Below are experts of layer 5 (counted from 0) of a mixture-of-experts language model. Rows are named router (the router's row for the expert) and show model dimensions 0-223. Each number is 128 + 32 x the weight over its row's rms, rounded and kept within 0 to 255. Numbers have three digits each.
Before each expert's rows: "gets" lists some tokens that make up at least twice as much of what it gets as of all text. This comes from a sample of Wikipedia text that the model never trained on. Tokens count by the router's weight.

# expert 1
gets: " ", "ri", "ur", "ro", "ra", "t"
router:148122148107052125144093113070127128138173118147091115085165113143127103124150101124190144082164133143157094130129153138174135076110166138154103054109196172175180104128099152113137136155192131162110081129144156136084111139131123169098135103073173155160135088149116075063137078078154163186055108187193139079165074144124174144095152130124132143126137150132090204132173130181119109085122125142111135145151115078155158115120105090075123126132105146112142206144113108126164157186138109112116149120158159103054176086088180146166117144078082087144142097096083088118177136143119121103153103107082109119131159129084167097177090091111081118141180103130100137165129093114162101157115

# expert 0
gets: " |", ",", " and", "|", "-", ";"
router:139146129157109080140104127141164082128147129138144168149131132100070171099099125152073079112140081101099149169185140182083110124137109098133099170152129115124136166115189102128114195095183091075149105089070124083191138149089154109129110114108069177190172132106131125123124091119185106057091109133063103163040122143158087128145145135061116093104130105151153137115158154164169130142151115185143123137168153187156116151133077181203152166147125114117145068128117160148130086119097122102086094121070104136124165171150112190133094107097099106103171156125094194106156147118139109137077175119164156127077113114130170107074167101175130130110115135178140123149110054157140143112096

# expert 12
gets: "an", "a", "k", "o", "ia", "ra"
router:114156168103125134134175089104091115149162092164135171184093169107138113170070159129071136137059095063125076084109106158092171141124088099121185144103182133148118117112170077182173131073105102131090111119118142117131069102122130089092163107124142152133164108120155133176104131118153208075142149061123118130143057109104101144145140155155086153101157166170126118129145110062106162135105105072119121117144192148154176165100083161099102129128173153112074122122110088062153103102135121110143101077088126155170145183171133064115162095141143141167112111141164202103114134145116140165093150164161118155107088094164066190161132151128149167122057118135138103145139180131146085111092

# expert 14
gets: "er", "d", "il", "i", "or", "e"
router:160142144162112141122145130168132137180180166104125149095137179125127131106103138104138106105152127135091067094144098114108130086087088123149197141141141205115129171147129102130177103142108109166071113170149113169133121087108064058158113116116115120151137109137126121150053161100176106088180145181089058092167059124151090153146187130133078134147120116166132119142142169052096132135103115099182108069097071121145194092112127155122174070161171149132155156146118088109128197119144208101086128110137096109175123137105078153082143116115117138137119106170184122085118148119132119194090132158101161113142098119179087181167100101107155198112099120108095118127116189084099122117088

# expert 2
gets: ".", "s", "al", "y", "ation", "ment"
router:104167103159128126074109105080102182108178129148088089071138126126177121123098088075113129129106104060193094199103126147128119216123139198133130158204145132085145089065078121150095135146091158122104095167106166129095168081113093096184093168140075093104104131072119135163144177175057131132153111157058149199106153110109127134152086115124116099136112139191208114128102100137176111140092079099118133095112133132083081158167173110187108088116091107157155129099151162131121117202142147124110133119093110094127080099167113108115119108156137136138133119122102134140156125131160092121139120126096110123199163123140155098120120111077078087123066144086123093129141138110065136142133

# expert 13
gets: " S", " E", " F", " C", " A", " T"
router:111105163139184108140158141103129124157105133159107166178116174103129122125126144132162141118137145136138183162141102138131132094115108115135109084145142158154168112125151160163060125142179109117169122109077147087152080144126196145101080173100105122191193132132181070081113072090192164132104120164180059069104075159160169153125143175102143154175138170140085113132165120143141168120089168096083150175162163138152220101079093166067126134152076131109160193129089162121140142102102094166153164140132099152133141134091087156167157172085116127102189123102118157165131123102071118148114098136112137159090154161077138156163147168160191148154074139176106131141098070126142113082155

# expert 4
gets: " in", " f", " c", " con", " co", " In"
router:173145126144184120158120189115141141152163133176150143100118112119123104167152110133103131198174086161130187080135175138183130074165126099166124138089074130112155124129150135106102134127167131143130156135135134084130117129078121158106133168148081169106102171172163152067145101110137126145188189213164107144093140175144170081118130160145191188154104102135110173148138117172105157141147176179124137190211117142120157112094115086162130136125074159098125156068094166141082118078083078146143179084101107140084197067181153120101147150111115136069099107102156182183136141091136179111148084139086137149164116172102181109113140141132103156105181132142140184098126098123141108144133

# expert 9
gets: "s", "o", "e", "es", "le", "st"
router:112162107127126143091157102169093169067143146111082069090128090122140162124164121107155169151127153078182137105147125118120189151116078167123135149164142142133132126113087069102162109085075205092145087160129165144124133099167082088165152160150134095102111162143111127143062196119099099112161142060140141104128198132134059126153100174162128157162130135162114137171103097111091174127092097114096157117150090101167069119155186149163102093101180137150074148081168097137164106143150165086106155162153135100109049118161076118150085136175195083176165102130167123091094153145114136128113149166102129088120172083161136088110150144102131130134065105090081103136124187148087105125167

# expert 7
gets: " ", " of", "th", " to", ":", " on"
router:147142160076153135119117193130140136052134127130123098132133139190106152168117144133130074146148191172119096134207125093113092121160165105096099091086075091167081146159116166089157190130121151123165158131174065080174183095133133131111127103182114143127129154087101180113136127130125045157129130096113178145148172129099158132118152137095141153150105142085133161153077131162135101108088141174080161191076101137078078106177206106137108135134129130137122128130084183150128123121131134080128070181179167152119166116120129144174128130187144155142128129104127096126119094110188123103046161130129106125084121105147059131096143105124197104112177080145095066152084116136091134159088

# expert 11
gets: " of", "\n", " in", "-", " |", " with"
router:158145138138118125114162175185123092101099114111140145083186144101110094147147122126129130075146143161061161094136144102092101135105191137080126167121119080162117153082150092096182139127105160155097101175081095147152110170188102153097164068170088086126167126116140184099144096197160153141133099059083124125155159151102078051099147126153160059085110146101135078099180090104105127115109111115130164171176144134076135063117138164131165154120143097167110103107146128085107114135130096163159083090092109180127172177098170145094102107102106137109162146122150079138053139067147108153114118104200147162082092108126098105112134102177197109082150086156101151098140131132089134099124